Weights of a small mixture-of-experts language model, trained from scratch on English Wikipedia.
Size: 11 layers, width 256, vocabulary 12385, 87.7M parameters.
Training: a variant of Adam for the experts, 947M tokens, 7224 steps.
Below are experts of layer 5 (counted from 0) of a mixture-of-experts language model. Rows are named router (the router's row for the expert), down (a neuron's output weights, with its number) and show model dimensions 0-255. Each number is 500 + 25 x the weight over its row's rms, rounded and kept within 0 to 999. Numbers have three digits each.
After each expert's rows: "raises" lists some tokens whose logits its average output raises strongly, later layers aside. This comes from a sample of Wikipedia text that the model never trained on.

# expert 20
router:540524494546501462524536494479524553531505521474517514470504518521537457509496484505518467467501520506492543476515524515503532512492510502467514478524469517465477498509457543521504492552518528494517486481508524486511461484537515498460483540514459467497489516508472478458489552495517521478497515474519512469535497470524515532507492514511510522490550527475463493504510518494535511495511517497471468498497484523472543462482515485485468557525483496484513490529500494501465503470498474489435519532510517472491523485515505498477467478520493501481498437500492503496525522479450518539475520456500502461510503506541544492504465468477500539472507512463470522505460487489523547516501512501468511486481505475543528550537515492464499562484484497489483462502481501444524532467482449
down0:498467493517527503501491507529465501504487440495496534493500534531531531495524456526550480508481495487521489468527499525543503502496506466481492499528505484503492516488460545523506535492527516485496537527515498523527514550502516490489538507459458484485474502508457559497519526489533533474539516475494530502526509447487533532519523480494474527475459546500461481531504528486540470459492521518518471500495521498522520498472540488544477507541510507500502500525509494509471544501483463501416519526476514494522494524514510507501454460499508542532476482501505483493525480514550510498488500503499504530521502478510502499479545469439487494520512502492474540458509500535498449506540517524478504477514533491480511539515520504510488534450448477491479522541492505529461519456471508
down1:512474480494533456520459494487511493483488474531528544500514474503563494509504478539499485480480530535491464517496533541519483475480489471455480476475496494502501504460501524548519506514530515523497493481515473483503471472473467508505489493524500491494478506477514525502466520504534504484497479494512438515510523524478470527530518493478512475495453498491505445493520495507528506485509477523476503553480505502452465492478502504523490461480484464556530467523498537436513512501503524528479475488478485477545476521508474543480514485464475505497460522474458526525498415525528521539512512489533417503521491470513511536461489489484507519503509526495461538506485465473468525491511541508469499520543491495512494548532508496495467501497468516496469489483523463461522502521508527
down2:480461527500465460496522476481475496482501558534548487506488484473482509529480525491534546532525477506534522504539531464478461472507493490511510498506521513512536489510507503470493491467468508482529510512505519470476507520493512507518500519514528518492477489478546488496581472513508464491484473468491488502503526530476451500533468526510458442487483507516524492513499503517514474518507482506489530496453516524509507497487491472506505529513520563445455504562474511516527495493483494500545500556513484482517504508539499514487510500481492478480494474525509508527489508480503493523483527497474520521448525495512489465486563499487463475513499515517459534504479515525486470477467521527468543507451497522505502534555506501523476479508520487501510537540492576532437488539501503
down3:472528532499530498490545530460529484507465519523508497468561471547505452501502498481501527541526482525497509481532518527519509518503463505507537493519466538465489504480519512463499507529449508459511497506501516529522466511493515469489491495500482463523562498524457488435530490454489513499476532417506472485487504494480492490538504468509480529520471539489495521496471480499508531515497495502463522507509574488512490510450503514542459530509433503501499472516507454517474493517490493473520498516517530529508541483509503519493487548498494467473507526487480522485531491483493474502488502462494476478507507501471504482533540472489524494489510468460523508512517468474496507517516502489462490506468489506478538547490512512528564518486529465515468481544519497472528535476496489
down4:493513514499510503486461478488487482513505453487466501492520469502515488481509521507522518500528554465511483481546527499500495483505485505512512510448560502482498501532505509475503512528503516529457522482494502512480498517522514520476489495516487474498500466524539501485528447497509462495442526498514473474561530474517452514519469474539484517474430488443505490467461538487504495462513514508474493447487482492512555487459460509515504472476516477464539503515501457514511474459496513495490558494467461482515477550485467468476462497473497498501498537505484480516491499515474510487515523491509505485519490482527541475517529445487497479524477498485517489479514459431519497447470485508535524502502534498483453502508499501472512464468442511494534499530475507501482454467514488
down5:478490486500553492501518500482519518473460459501504493523533576516496519514479517487440524525497524521490535471470448500446441486510509520491507504524500557518472526529467531534496475538499534484487514540502486517525523525520513494482498503489444488531514511499487521512472536509500528483460455468467507498510519512519530500499487507508484509515499427508463560541540524497537465474521484532477479546494498516514542487516486454490449522450487487495514457486500534473525515520504502499448545494511497484516492490492499522523548516485499482477521524547463508491513495496506485478482446474528469506514527433502526486486495504509502520529495476482515520473466483498500511497508509475469527484529524484517497462509505501498472555488491469501500497482485545516524501480512513
down6:497498504501486474529450491452506508527550510469491511477469476517500519499478489468502483485506508483474467503459506490485462460530470466513514494491514530526436518518469501524543523495516523479501521541475465515499575518481504546506506468469472519499497472472511536525446491513501512506538508511542510524497463490499506498484488473513465445507469498503497523487482490495488500509479497495513496493501497481449438502481485496500542497512548499490513540491529552507506477512483543469479505519479474501453500495482488470524504476496467573482466538520522477483508535490480479503518522542487508489484524486528487499502520553459478498517525555518476492476529514517498511477452532516500507501536481493457518567520443455527482516477500476473552521483511482491514496512490520
down7:519465470518492466520494501513503542547500492544522511495462540476518501521544516509492485440518477496449474489483502482507525474488470493483540483510456477476567508491520515516458566519510476490494454494515536462518531498494509535479523515498479511511543497447459547491522529468478498460466472531482475465507565499544562521532507534500510501493488510496519507530477513506508497514519557451470481528505477487474525473498476469526507528502468510443492533479476456509522506494537492484472478503538481493528546484454496489500490505482503463464524510508522500487495496521497505515487496494484526489518561497480489486518497490525481462509475507491467520523502490461507505550498509497511483475502522499513557531528465514514476510479495494500495479536510485480485486524455488
raises: ",", " ", "–", "-"

# expert 10
router:501520448511516510537517475497504509527489499495469464540546500509508509476504510503488492500506481529457501474535470498503501517449526485516474545508519481518503521525479476534495516531495475481504525547501520472484511513525557523529543495513489473460474508489463492491481514528528540488493500482538557514485472515460473518516473529498484511482478518446502520515478491466492501499522486535538470479486466503459509493486524492473480544477517468489500530495470508502456496542498475501515479488540509505499459472477477517451471512514524513507494485467489501452502491464474447528454504522491537516491512485442454510489540486495528530495484483518527532513435457474485558506540522488548480481484540497496517526472494485497481472457539487452516507487494541457505500490503531
down0:512542483485529475473463512535474517530498525465474475504482506512504483529493506500514489510498463530474523506549478477527502497473473475496514513519477498470453519516453500522499497524494488528486507482521479483496496532564453540521493492500504487468453463487505497509490553537499503536507487507512517482471522538492455457504474497513507465506516511413441520548499479490520536498509541500531524515499507461469484502509482523506499475497512480509500501500495515508439510515506551479537503502519469493489500473540452484515452539559503517506497534516517543519483486516468478501503494527486493498520481512502493477493508486503476487518496523470512513525536539505523503486515485507506479502497450537441492497481497509487495489544537483530505505479481407448531511552482531
down1:497508511503514460520501514477526512470457471489494483512550474463471491497448494545497483546554529483512513491465480466477490525487489499458466542517516507484487517526526494500482493494547502465531543488498521533523495507478483494529529470524484470491446503512475489515522469548488510507520555536521496512506460518483442472496449517530508517503529550491495539508507420528485504522489534478532494508469472518506509486515485485504495474497493498481503472462510514505476496488500504494507471532458493520494470529525497488501535549508442507515482512498481498463511493519456443522554485495518504501540519435455502526491495491516522488514523457523548483526511485476461482486517523563516507492497513506512490516463484504530494474482486465494488483539505503476526486456485500
down2:509517522474517437476504488462487479537508547520506531490465518505459508482520529456455514541498499505508496484514502487480497516512530455560484520508501492513537533504505497502486519503525516493514517497480500458515519475541451542472521480492486492522521523494480473523482570490501543483546497524521472451490447543475547506508487473510522527473494489457502495512546470530468489489474487532465518469494471526503471456502481473471550467514528521470521524505465489451496474476528518511501442538494447505504488493489465534487468528481508565496502531456523488493502449507503494491503482495453492505518521515504502527461527484501501475552482519497444485505489474510519506448521520497512480494469519516515523484502491479470521489498497484514471483491506524474493489520488474
down3:493513543479502477505538469482497462552495493463481476498511502543503493510510487519456554514457479510506434502464461497565475485507502489517496490486494522481516522487508453509540478469556457436502502510515506488473523476498495478486512511501526542509472479536462515472508461476508457484500559494511490536526501542503517484517453488515506491492504533482499534484543448564510490486486512515503502477470490514528526502488477474522515467473480514469492500501523545491481497491473499483566543469508492546507489538503523510529503527498552488533502511513523510498491511521523456520496520473497517526471490468503499485539489526511487521494509484471491519529508524519530498531512472521449500503520476540477484526514504482483519517522555504526470499501456517483498534458491451
down4:487515486537476513514513537484525533508518490470450519526526494451495496481522494534525457527508507526510524489505527478516495475519514498481477488496479483483452461541461511454492476550508491483477576524490476500505531541463486488520507554497530489442489493491496499509486472502529509504511489477496473526434518478488476506550520521477531487502506518512462509512480515468506476488484490495531510492492506490469528554512532547507507516489497530467554527524537556494493495499491528516494493505524520564475529474543468518499547497529479546486499503521541518495486531524521477510481482454514545511466478518491517518476512538478516474499478463474469496498503517518536528533478539498501523484486518494547495484517531464488488473463513484453513511485512466509493492485511557
down5:477451496597465458483536511487497476476484489470506464496494514536500451507484551532439477514505481506508469502523487478480469468521536514497482487537461481510512487524520492486531482475514527491526488512509485480539558469488467530478541438473459478529534552457492496543467545526522479487456496498531502514496544524487504502495488526489456527505490500482469498518507523512499510483492495464515512481504522505529520495513496475506500493499472486453500508414524519473484467529492514489509484491490485504540480531507493460520537533486526533490460511494517476470500518529551494492483480501550504485485487508506486499526483504478513536487504490512476509524463528490509540537498507533535512499518502494485489461477509492522491472482552532505507490531485479496535504489462498
down6:503512492502525465471485472454564501540435514516505532499509536489536490486441486461495477513496514493497482464492467474514484525503472491482469477507511486512447481552518481446493505461499500468511494516540525518504505499502482518517468472495483482479477491510527523541489526525480476528544510523514500498510489516494501470559497507471528483507535465488475501549525499515527482528500524510529459516500522510538489546515522501511530499502516475546517449486486480498504537502500490479510460500510542485466457493521456549508497534473500504512512461523468514459507552490532487545500533495474497519533474468515527499527476501520505447526509489472485511551465473479489525542492525491534539484485494541520501501499476535488478526505508507505513522504548503557488457466489490
down7:542504461508568523515491467479477485476534482474493516472505513544513497443521502445487511505474485503500512579528537486497545517528573479482478490474468453539512513508474463494519505485487530510498497486491497478522489536536529497513460512518498511513464536497526518487503491515463510484455535512481495508497489485531503479518458506462495502466488494508514480504499524511516503519467472505517484507513470549525504508510486492497475513501466542509539544564497490514516507455480513517490481489496465486545523537494512454488433478503534457476498478494528504504470507506481437492483512516513515517461522475523501460508495507481548517484483450464499511460497483500493513477488464494483581481499515529494475455502450507512478520489498503502513505506492522470465485510504505
raises: " ", "-", " B", " T", " C", " P"

# expert 21
router:518512514509493468480489523487531502527524514519490505471480500479485533478518512539487527565530491510549536493551490516512469475535469489521488487460527460454512491506509523537511541492523507503541529505504494504475488505494515458505523467526442493523468462461503511480513437461521462503495518455509458504491525493514456504496481519520532468475445496494477524504509537467480498507481507456504485512532455471486517498511505521498522470539517489482483503474508561524532492496493481510527544490488517497477482496511525493526478470468529510500498458516539466485507541511499476469533538504485536497517478494522515447508508452484463475520500500521447528469540491487488484520488499508493545509506507533510513515475498559488542517516483521484495474467465479515442484466538517
down0:524498443480514520501502498511508548502500538523483515578478544514506461500479485533456500525486522498478521458488470506515526548485516484484455506516501522491514492549492488490491504494494532454498509485473466483535499503490500513510517499530515503495497517496493477482473505511529471532489519493516510516506526462436513505493513501488495507497543543468521515470526497518499509531525493504516508520534445562467486523548524470530543492527510503483518481487556517498527559474496531505456513484515476559479506491533499471488463506520536506473490499457477502461512479463569520504503483485506502480479479512523505531471530506475486468485509526520486450518469512475528499490545512499455485553502517487480469509541482485510484508518512531502483489551497444501502472499443509
down1:509453477553480546472520497492518497481506449503523454510529473517484467465513480519515516474470538486463524524541480495509470518528496457475476503501499495464460547455472483524554497479489481526489531467514472504447514529543473502483521508466480518532504497482484486488512506492522485503471507489540497471489537513482476513509493485496464497458479530484484465487525507498473497508536528465517551461505510500480502505534495512556520532512527508486533478464476506566517456533452461497545485494531511476502489536510484475444486449443495477462469503506478446522507501486462477459486478528486500527496455505496486435487525486522503517502483501551491498475482485506527518503528492508505510498505490506499477480495487490500510495483505504536483549515494490471491515526525514
down2:517525580497470480471492507511477519529517529474514530492531528510510480510556469535497567472526537488509490488523513543481496470492510507527479503489506471486558537487473493503485484520500507500481475457470485470523466511521506501480498539520472466557509478527517479509510519508487503477492492484502502493541540485520494442493468494543568499504459504477471496519530514521456518458445512514482510475509532483448529455498518498480504458536497513472485509497480527504467489496459521498505499513490527528523479465473512506492473465528491515555498528503485475503484534531519525491485520536445506480513518523505509501504510467518456527487490541481504515527505479436510479485493525477462516502483514489513492510486517499525520491503544459495519476460514488447480470489474465
down3:495522516526479521461487483519510504471504539504452475477483513520527489527525482487484481521506522488487530469473537516475549534506519515468532487528500493504500519456522489524501481477506480463494536504507531517514521532465483448504494459526505505498474472511505475506433472487483450465562513504498463505531488509494496493480473478489492538517516428463538499514488496508543482521519513477475538492479507533475529507510479515506476504494473494543472504498499453497531469499506524455534480484510465481522483520473524529504477520523491499508466517507508476507482530478540516511530518513497454498529525512520509501485523485489492460499502486504490519517501543463508484508477504516491508467485517481544481493493426476474421494481539509563502451512510514533478413492482509
down4:496488508538522467548471514480478517492518545454504489491505493486478489475499471486526493491478505524508465476532494513499494509492449484514484458486523511470526488490474469485552511510473505517509537475485473509516496481506477521481515509512519472538520495538454486492553509476485484523480482488506502521465504501508513456512501469488488482461503452487505489486490496521520574482472510510493488486507467539511526506484505503504482493519517507511505535492499472436496514502540501490536506510483475569481505531463442480570477522560510542476529495527460431508484486501460506496482531536528494535523518519478498519496530527509502523502532547523555494528580463507505520526489488496466492541501507521495475482482515486488497480495502523487542507491534493560520513473524527
down5:496504508496531569516515537479482493513502490505498499484505486467495520474520467468508505453508522518486469511501485501509515462491462506561496474503500486502485509545495483509517474478517546511499518527514476506531475453508488497540517486540473513487492521531544521499508436479468487443491519468458513497509487470488499492500504518526478491496475512494502528537504494485548451487467495519477522521512513504492481553496507476500475475477483466514457520521515492532522544489492459507484498511464522509492462475453483526521488559486489507496488507508516465474577491491547505496509461528458476506494484468488498488518519485515546519484494521543457489478520496493491528548517476495491503481487533464505544473461484469483503495565514466547537494519447458462497539523480520
down6:472531466510506535496479481494524517506518478543564483526531476472495517548480518490497453543486511498517470506510485467491485492489520487476483522535546534516464516507482521524500528492475525527495457475526493473509518475466496496482517523501496546519496489510487534516522500512485517516489531523507521469486459492490542499477472511499541494465475510516468480573536500477509509498474469492484524445491476469496515499486493493481462497477505483496525526479528473439494453491564475533504505485473530476537514536451521528474511488498496502519470504524470472455531511478506500443493496528471497501477479477547545521526501507501542488545521486495485544446535556473472447481522479468469488533518520555464497535525499495516527513519504510505498503502505510494502501482509481
down7:549523483511539485504476523455450493509493552489521497540501533458467488453501499526513522553474509505478475536482489480499483516473509453501484493501503499525491528486462495501482446485524500517482463499516484462512471435515519509514503529474493475488495515486490499493522507509536513526498529494526503484510522476487518474484498471506493515521520515494523527517538519492586495531478531480517514495493515546470525540503546514492433495546540494495507457513509501516487496473454511516490527513455526475459508511509513519513447516473475484496519479486484527549505517508545535483491568459551521472490487484507480494531503529512510509501484549526467498536483508511456496542537537457499509469488504510521482502502539491467533521524533511494490516513528504468492502520467509
raises: "-", " ", " or", " L"

# expert 23
router:522491517473481553524541494497511525502507475538509451449508501530478476537505495547513463495556495499497493484503517505517542508512479548500493536476529519481525524524508516504453542467491534533525469497543472517516511470523510439503480520457513516513476519557499501517527482507484480468500533503513480502548541511536507514537474505512458521483488467464497460497494495493473512495503517494498536515503531495536530487504495477492512502551496535482478477478468476564486482504457467502494490490462492453499477530475481463498490496460482465479508507514498504481466512523561513479530491469499506508521529542484479510498464529463498548485505475529486522508553502523493518497500491462545458498482495481469462476444517494517488490472482508537459498481496526489476465517524510
down9:488511484485498508501512490478534476472501490481496507507475498524457520471489510536471507504555509472530551486523467534486491456537446504526446481510456520505534506483507457479453505487443502501491522504522521508525513498460513449485477470506465513498472507514493472520436513510463502535490462516463482508475478477516534475509501547486441529501473483519455482495506505474494498497485495511476512490492495475463516519499503506482505502517491561504470536470509500510529538502483489453486516478473477500508459499496523506472520511493511528459476522539449486499492542501455498501482509505512486487503554541517517466501504489484536449535552477545528475510496531517520525497486469468515543490513485518521468477485512485575494484472509513525490494546498487518492514502441470
down10:497485497545499520571505500494517526501527459502531514520448511517524514547476508491467502525526466441510526473506480487504506489535521496510524505480481544458493484477503523517472503500473496476477501512450543495520495512530480569538461551480496437506532523477502474519509476494508488529471470493510457496533504535538482502522551504486487501524502506493481526500488521500539498485503505485539485526505504498497508498532512503525467517472476497497530495493515486537563473503524507461476512497465536480512487486519423495563474500512487522494492505502539515519493488461525466545543501489506528489469502497523495476546487474473484495533523459500512501482502516455460498462525481506540471482499478484451475480500520516494482499466479517514517459491458530482473467478500462
down11:467512479479493490512463506517455471491498475503454475488506514498496532518506481483502504541516526486512520506543485518489497528521483492550486497514502545495509520521533540549509532529465468518484503478493507535511505447477487509486515511515521491495504497528471510540456484501514529511536492494519506491533492497506518524465411476480498490472496551520503513479450518521461517501502530481508516539487503452496540487522476521537488435536536507474503530497476502515542504546495491521476480454500506489550538464494490501528519543481470513507475515486476518514528499487489518534488507489516504497489515498493510524535502522485516500513478490498480504512543534433454499499516521468520458500469466526482488500457499494485503557497508535441461481461502426514519518549520485
down12:481495542487493513494475513507500456504482509517505488490494488505535486507509560505551502523490485534487488502457482478480500469505476472514488512500482520507509524511535510469488462523493459488505480526487452486486548513481497482496484528526447523483514498453550517423518505500477489499504449539503523498517508508514459508551493547540557539487452508502502479475521459503461482503465463474509496558521480507528462475487521523493547517500510516508489479488485484542534537501444521511457513519489531503517496471490502504445493537456542468540525447487501511471528516449521542470512486528478516512488504504490444502528498498509507506491482488498499529463567532514502490507508514518498525514509511543519513556481514502531504487507491522501522491513475520494465491517523514
down13:536464502504482528498560526483495532494501509500547459495471560504554474514527526506494485505529492519483505513537475472523515518514482487525470512470452472489488490500510487460525483500488510513491496473541494573503505487501481502526498491487491482440502518453519518509499475478465493498492510516442519541523476530540464513453454519490478467499516525496479476481496532538471471540485502477492534474500444478469469477500491497476533522482515545501502507475541485487481463473523485491477466490471467502477514530452492514526472571531504509507500519500485537510496495492487524540542496480469525495511499521474517520525460531447494468495514552496481501508525476485496540506474504474503537506504495524493522512487515518529533498485499464520516455478427484478497495522495500
down14:494494511482514511511465483493477532499509485525524518483487493473508485503488546517502495514518445493513513488533457498487472472494531490506526504482479507468510482540475489482534518525525499524513482528465499499488568537510481500482474478506486498490470496488489454515459516478552504521504494503504510492537521515522529525538466460517509515520467508506480460487517489469480503453481491495524461481482496476496505525480515543450534533456477525506507476461518502530525496471486493542516515488516494546481487477480513493478507510500459569477540500476514543512473484515477511487524504537496485517486483486511502456435547490524502548529517493478509464472522469473526504492494539482451535480459516496514535508499472517547490533517511437509453521514485426502551521473456510
down15:472509523507485503484516496483487513499498466503509540470494526505469477494538519491489511526511482538489544494523540502537527503487448502498544518503461471525547461509486537499471525503503428468531488443531503541460495472498470468546476476495498546518504493472530485501513531497463515471495529528513461519460492512482451482519532558526471504512496521464512552498522475508466492477513528495466479516484465502488530469488487503476488530516522531512497504501469470499448495524503488449486525476516511513460464495495475488507523494506535516486527493518510500483501460462505512466517471508435549520524510521525519517524501526486514506472504493507573455490507533481516484512507467511497519528497505478472524509563520488488512472523494474516519499517471478500538475467502457
down16:480465519515533474518490509542505499477536508470473497545509489484470540514486506527511469490463516481500483501519499524487451495523498474483497520535488482466528500477495504510499520450513458486458488555487518533501504494459525522505522513483485525502519580510473489480519473499513462505498516461458484495521482474503466502491505513487559502556460505491499491519468480531506504487476530487526500493470500505506489512471526489529529483448519479516546555512491524500502504499516554504473508519514511487467477479462530521487448515479509561443510482505519509512541471483499513484454515489470484508493493487531544480469523512472497521501490468496552482444479531500544490499507455499506488457485497514505514537528510512509494507512494452473484487547507574524528499517520552
raises: "ion.", "age.", "ing her"

# expert 24
router:450452478487490559514537546487509457528514511484523515463476456460529479489480503542514524543483529498484486519505506430495497495503487521455478471486477534523473485466517508458507448467472507508527484522473505492548517457487516533490526474509516500472468501486498498524476514481462513489530525511543537509509493484499484507493485528514525509498501480534462494517517471491511522486515476527519506461512488476510503496534479502494533504485510471445492487494512453482520545503537512499473508461466464505530474530522501481525511484469499484477516502529454522467507523522548520501525497498530520511544546482534471525515514516525479542528536487508511497491466525462515471557488459502491465477503448509533493542462509476502480479517521469471487451511491488480497496509474463
down0:538509478453494520465488452507530524522496516504491511518516465478464520516492488520473558472479479489474481502509478444482484514481499504541532508501485533491514462536523468517520472520515503455507496490489483499506504531515491525453483556517474480494485479493495477525504471528501484556512496506496484513502502473531537494505512548484489463449462489529480558497550472466523495510462505458466484514498469501485532460510505484496495502529518483545530494498525526498475517506463542547526530501517489483520502510499492535489448488501485496512498532497502499494522508482528486498469495483503503487520487501494481515491527523501529542492496494484542510484505549440507509495543483474450489535494542584573507480491529478516527536550483491502470506510520474510530477487553483
down1:488463493505497523493487501482511513469515457504511489481486501491465482490532528485467453496509491532499514523544542509460485563527514494505502514478445510526497536489454522509477513484522493525500492506489525504557522468434541520488531513484499482528510498509501488487523491522476536486464497454538532496497475442481494480472454509462463458503457506467515499481474480489499574505485523487450481467550522483489484491486541546490521527497511513518502524493523526501485537533504508494502465489512496526537488453465486481470489563497475518453497507549505536512530481514492451528506491497494535476529480484524488477523511488499473498484523489523513500538508515474524509487498492543504543491516479510509454508493505517534482506537527477463493489475547506470535472454493517
down2:497509515466487490469476468459509515486487470526498497505516484503531445517506479448465485511512491479488469502553485481479532489470517537468496509519490484513523498445549509512479530516506528485457482523495510505504530468513469502506497499525462482461516502478525518476490453514551499521485430489496524471479506514507503503467507500493462528512508525527501491476527488470504439523495486482495423470513507483532514518534523518512504446506507500491493510496487534519572547516501482509514482465512490500504523543515457527446485509477484505474517502552470505482530481466500517557456511530515519501503481512527532519507493555486537510482495467495483534522487516477458462473487473496513475495499483481492505515491473549518494512515522521545510520545469487541535528534484472
down3:485488521505494513481485529477466494462448466488490456528501499471475513525474529499490532514480540516493520472531488499471501510494501526506505488552540497467494486500514506476493487521498521472447496522476483519539543513464457498503475533468509481470493486474507462476540453504507535513491514453480510497517527509543463478517492440491511470474456487512528504503522522504497490467521471473530476476453462479493495520537524465514490469510538514485573506476495515556480545492491507528502463481553493484513491456501499509486493450509527521511484547496475483481510529447495489500506471495497490493501491502490581491520515520515519474509523500545455481531509490472514492529492488517500535509507504528476514461514499530468506512486506492452511483509424485490483538536531513
down4:492461495510527532480482493491454454515531509509534498499476542473530488483513479504490517535507515509484528502499529440480505491505502502488487495465548496509503537474477500537497544481460506493485481523503511546487480478518481484493522502511522526496513480498524491515528434527542492546502509543493496448498525512501502496487509494476498513498448508440481526485525551486496535515512500508506473496479530533527559469476470456463511488532516510482463474467451523548480494447501504513483498483398509538470497492480507492517513504495496509455487498464521494515555469504481488516544478487508457501479491506508510502498478477483495516537546529481485519532530487529498510486499483546522485515523496474474497524469490449526474525493475469550511537486494524498495531498537518
down5:532513493523526468473499481474544500480513525563478528481494520460519482505521476523483486507511504542496473468493529481498552503476538522472516472456532532502475467499514520464480551512495457488487482520483497499460533471507519470505454514561509518514470493504439524465523511497494518501456499492467498518537461496499488515483456503506511507543526514496550516469447502491525500491478551497508480491517512467509490503509500483525509458499509465484539479512482423480455510511473449516436561513486518486457515518518493525499503494450508449506475517491469512497530464517501534490494499464510498507502494528505505498485516471509509502502500510490542494499485485475537492547449464517496489477516507505532482480528544463495541497499497525472487495543464511506526482500494479
down6:513480514495478467494517458566510516471495481477486484484534523535517487475544515556467508517495465503507558540494473486465521538485513496507519513484526489497485524498494495491497450500487493527500520503485457469489487450476484503499535481514477502517545477499499459499490479514442519474452503496490491492494478530510499511466540482500524559495485468450487525517543453514520527504505550513484572502547468465513501532479489493494540498481497488483494505462485499469510507498505534502468542485448558470480504495479505524549496518514536521538485546496475516481449543510477500488527470540496506539505533491518490466495482505527478538496525496495502521511512461476525520515450493508535496513472448505517487485482480484475554495516476509522497503486513535481518493474501521
down7:499487485512493558500498535476478527542474505513494493479476499501503457465494512510490494478496496477479518520512483511459534572495489509493526520440449500523520501468502512472484509479517474492476517478507488512489509521529504478492517494504543514510500524493503514546502511494489508541524511497496559521478477510461506535517519499533527500498510472500537501447475501506466481463540509477536533533493516441498473530496495496506489512478489548492499479498493522490504545503526516508532488564465511516509492507564448522536506534518542468503497530561551466518467515478537482466502499493470555509559525507531486485512498490516474523509538488457526491503487512493554505522462502528489473473504503535483545495534506496518470509500506533532487499499551475471485562498515500
raises: "way", " Sports", " Sport"

# expert 22
router:525512484489506518497486506524537546488470536539487501520512508537527467499530511487512493476478466519475500533473447486476486499527499487497534532520486498518469494532519508489553470522480491541499508532495508492507523463478501525492479489517522511493499534496524548539530487552503485506524528502534526485501490436491555453456456488485493512531513458516493530483458509456495485487502453519480524499468502521501485496463474499557494490509523516498482504519476504504515455486487463485501499496489500452480468523524529508487491466455451519557488509484514511512504489497514519502512463535515492518514486509496519485492457534467453516492514493548494492436434501510527507474547522484511522496545525539494463500491527491488505466510498512507428511532505434515487524518492495
down0:451511496516508465471474467515454498539546492500499497492503491530510522527472499492507484452481538520489497501481475478523521542504489452543497469448499480509460529493467547499510462493476467471520447514513501510504586486490492468473530505512493484485492532514525476494548495532484502535438522484481497536508503492496502486479506468454466505509489490512477493532489569498508528483517491465496509503503492521501519493489472473547514459488487474461481485499482466534457499497511507484479499495484517537527479492490493526507530515532521489470512490517501565528501450463512525517488504511483495520487510493481535521485534461509493492472500571539473522503505498576509475510492459502507499554485484500522523506529480525488459477481507501527505491529485535517540486479503543
down1:496451523497462512479495519485533517530486538491475509548528463438510503526499498463499484508513507551505506486471562510475527468488495516523499519512556517485507463471498554519533480496514510454465525492486511486502455507482481521533480479501541539531577532463494510464493526520509513482480462448504474448485499525522476478514522491515501532502517515482486527528504513511487468516491537499514503477566507504569497497504475482502513484511487530489522522473477498468481479505466507494508485512474486484480505494507508509506514492510509508495511467481467506530477524527467508518497516508504508477505465505522507458523474500490525529550511570502481520490506468521535520491524509474481519484489457464461496493505545485512536489496458510494514495554476445460510486488435479
down2:512437475526510529475480488464535503510538523497477502502470525506492477510487514486491500532509482477509507501454523495531491485542473524506493503548478496458496501541536490517495511496532477511514474527494501496529467458524543486489490486507497489477458526510506513440498475511463463544530510481515513516532489461472522516495472522482490527503541483476480504486465545494502530523438473521489505477473522468492510482469475521461511491471512514512499519512490494490534511509495498485506490532497528519441509500533527520528503541487439472548498538472502543502533490496521542509489481528490476514524435466474547436503523515476479444494493457539511503488559520509483509512545520532501501483502503518500489523477509531504436515524497517495468512514491452500479508494479452
down3:452474498557499494487489481458489479496488481533562524469533477443497503513490509555510512519468487509520487510509467519546454512465516480488452520499499525482503510509530451527509521488550505532518521462493493538502508486480501493476530501507489495520470537480464492507509496495525514530468474542501540490458475502466489519530472508469496469519505526481495460503511492522484471512500525545491513472506507503539529480510498525518460527501450517489510475504550486492516533498428479500529519502497472482468481476511533512464461553486512522461510534518472523492507558461482486476518515529492510498516492502473521487513503548475516536520485524474506484476447512513560491507520490491516470489486487512470513503450473475486484525478537488500468519534489565466494518494523496
down4:501507480442493500520519518530524484541511541488534494515505476462511545431488511515521493505494537494518470474513501530473517532484496497508496448454506483519518502544507490471495503510517521522533501523484472516515480488498496510460489481478559490514477489544491499538482494480478486498505502484517535495520491500462503458490504497532530482478499554470506512479461556547513510502502524520484501469512491511470486513475516487501514478460570513509508511483484467500514450484523475520499461508521520505473478455521489462504505508503484511456472491447497539515531467488498529495481509497542489541468486490491533508491507458523504511511527481536529484526519510477483542537443495471521516538556513531504549483573531466499461482501458521526520502476493499505548490519531483
down5:530525493473498492542548532528492513524555487525484492485480519507517464498517507484513520456481550492518534442505528511490501541529494536488546457506489526509512493477506515501474525489470505524511483492505481470512489510510495533509548524498519507480492531468495479502516535442492524481494475575423543454509488508538511478494514508502503505560510512516503451470536478500543507498469505527460494464512489495451488565495543435515504538517502493515490497513498515515494513471517509495536493505496468490514516519476512453472478509480493500484508465502489489520482493465487465510439468467450479525522530505487511487499479459498512520512495521498462530487499495497488464497550497526462483490457483501524522496486462481521478504510503515495515466464453552507501485494523511
down6:478497476496499513501452514469471504510490481496447557477499497529520488485489541553536519484473437487511476504498473515507519494507521546455510483461519473443489516552497477487500512478454532491493536475494495516517542476528463509491523482501496495492496513495502463548507487514467506436484514507515507523479490491551438475469488524557469494501534538507515479502509499522535496485496516509511490522508499502485513473481505447501541503478493489560504513490507500515491525478469538472515505532502454488515510478475522536499494518524476527481500513500486492551480518479512462515491479469474557520476482513437488454487491501519506494462542539491491490513468439506503483505484497489459518462533456481547482486507488478510519529507527476469523508471474506537513491482460496
down7:490479451509485484492497462525530548493508490497485533501480493521566485502474506481518487537489485506511462492531481540473482470468478472500510483493492495486481540466532499499507512492517483511516487486479527442481501485529527465484476498471487484511480469525481516525479480460542461481480470464481478552461494484482521486510480476447492494508493488508464478515495500568517526505490522481448471501490499478510493515498467459486488450532531492509477491517504509420492477562489483483485490452534450475530502512478544503488463497524481505474493517519451516483459507514496540487472484515537442511505485519462521545535481531512496503532501511507489443472515537485504485501520502530525510487469475462494513496490492482545503459497539493484556478493498479517508472498517532
raises: "er", "ú", "es", "h"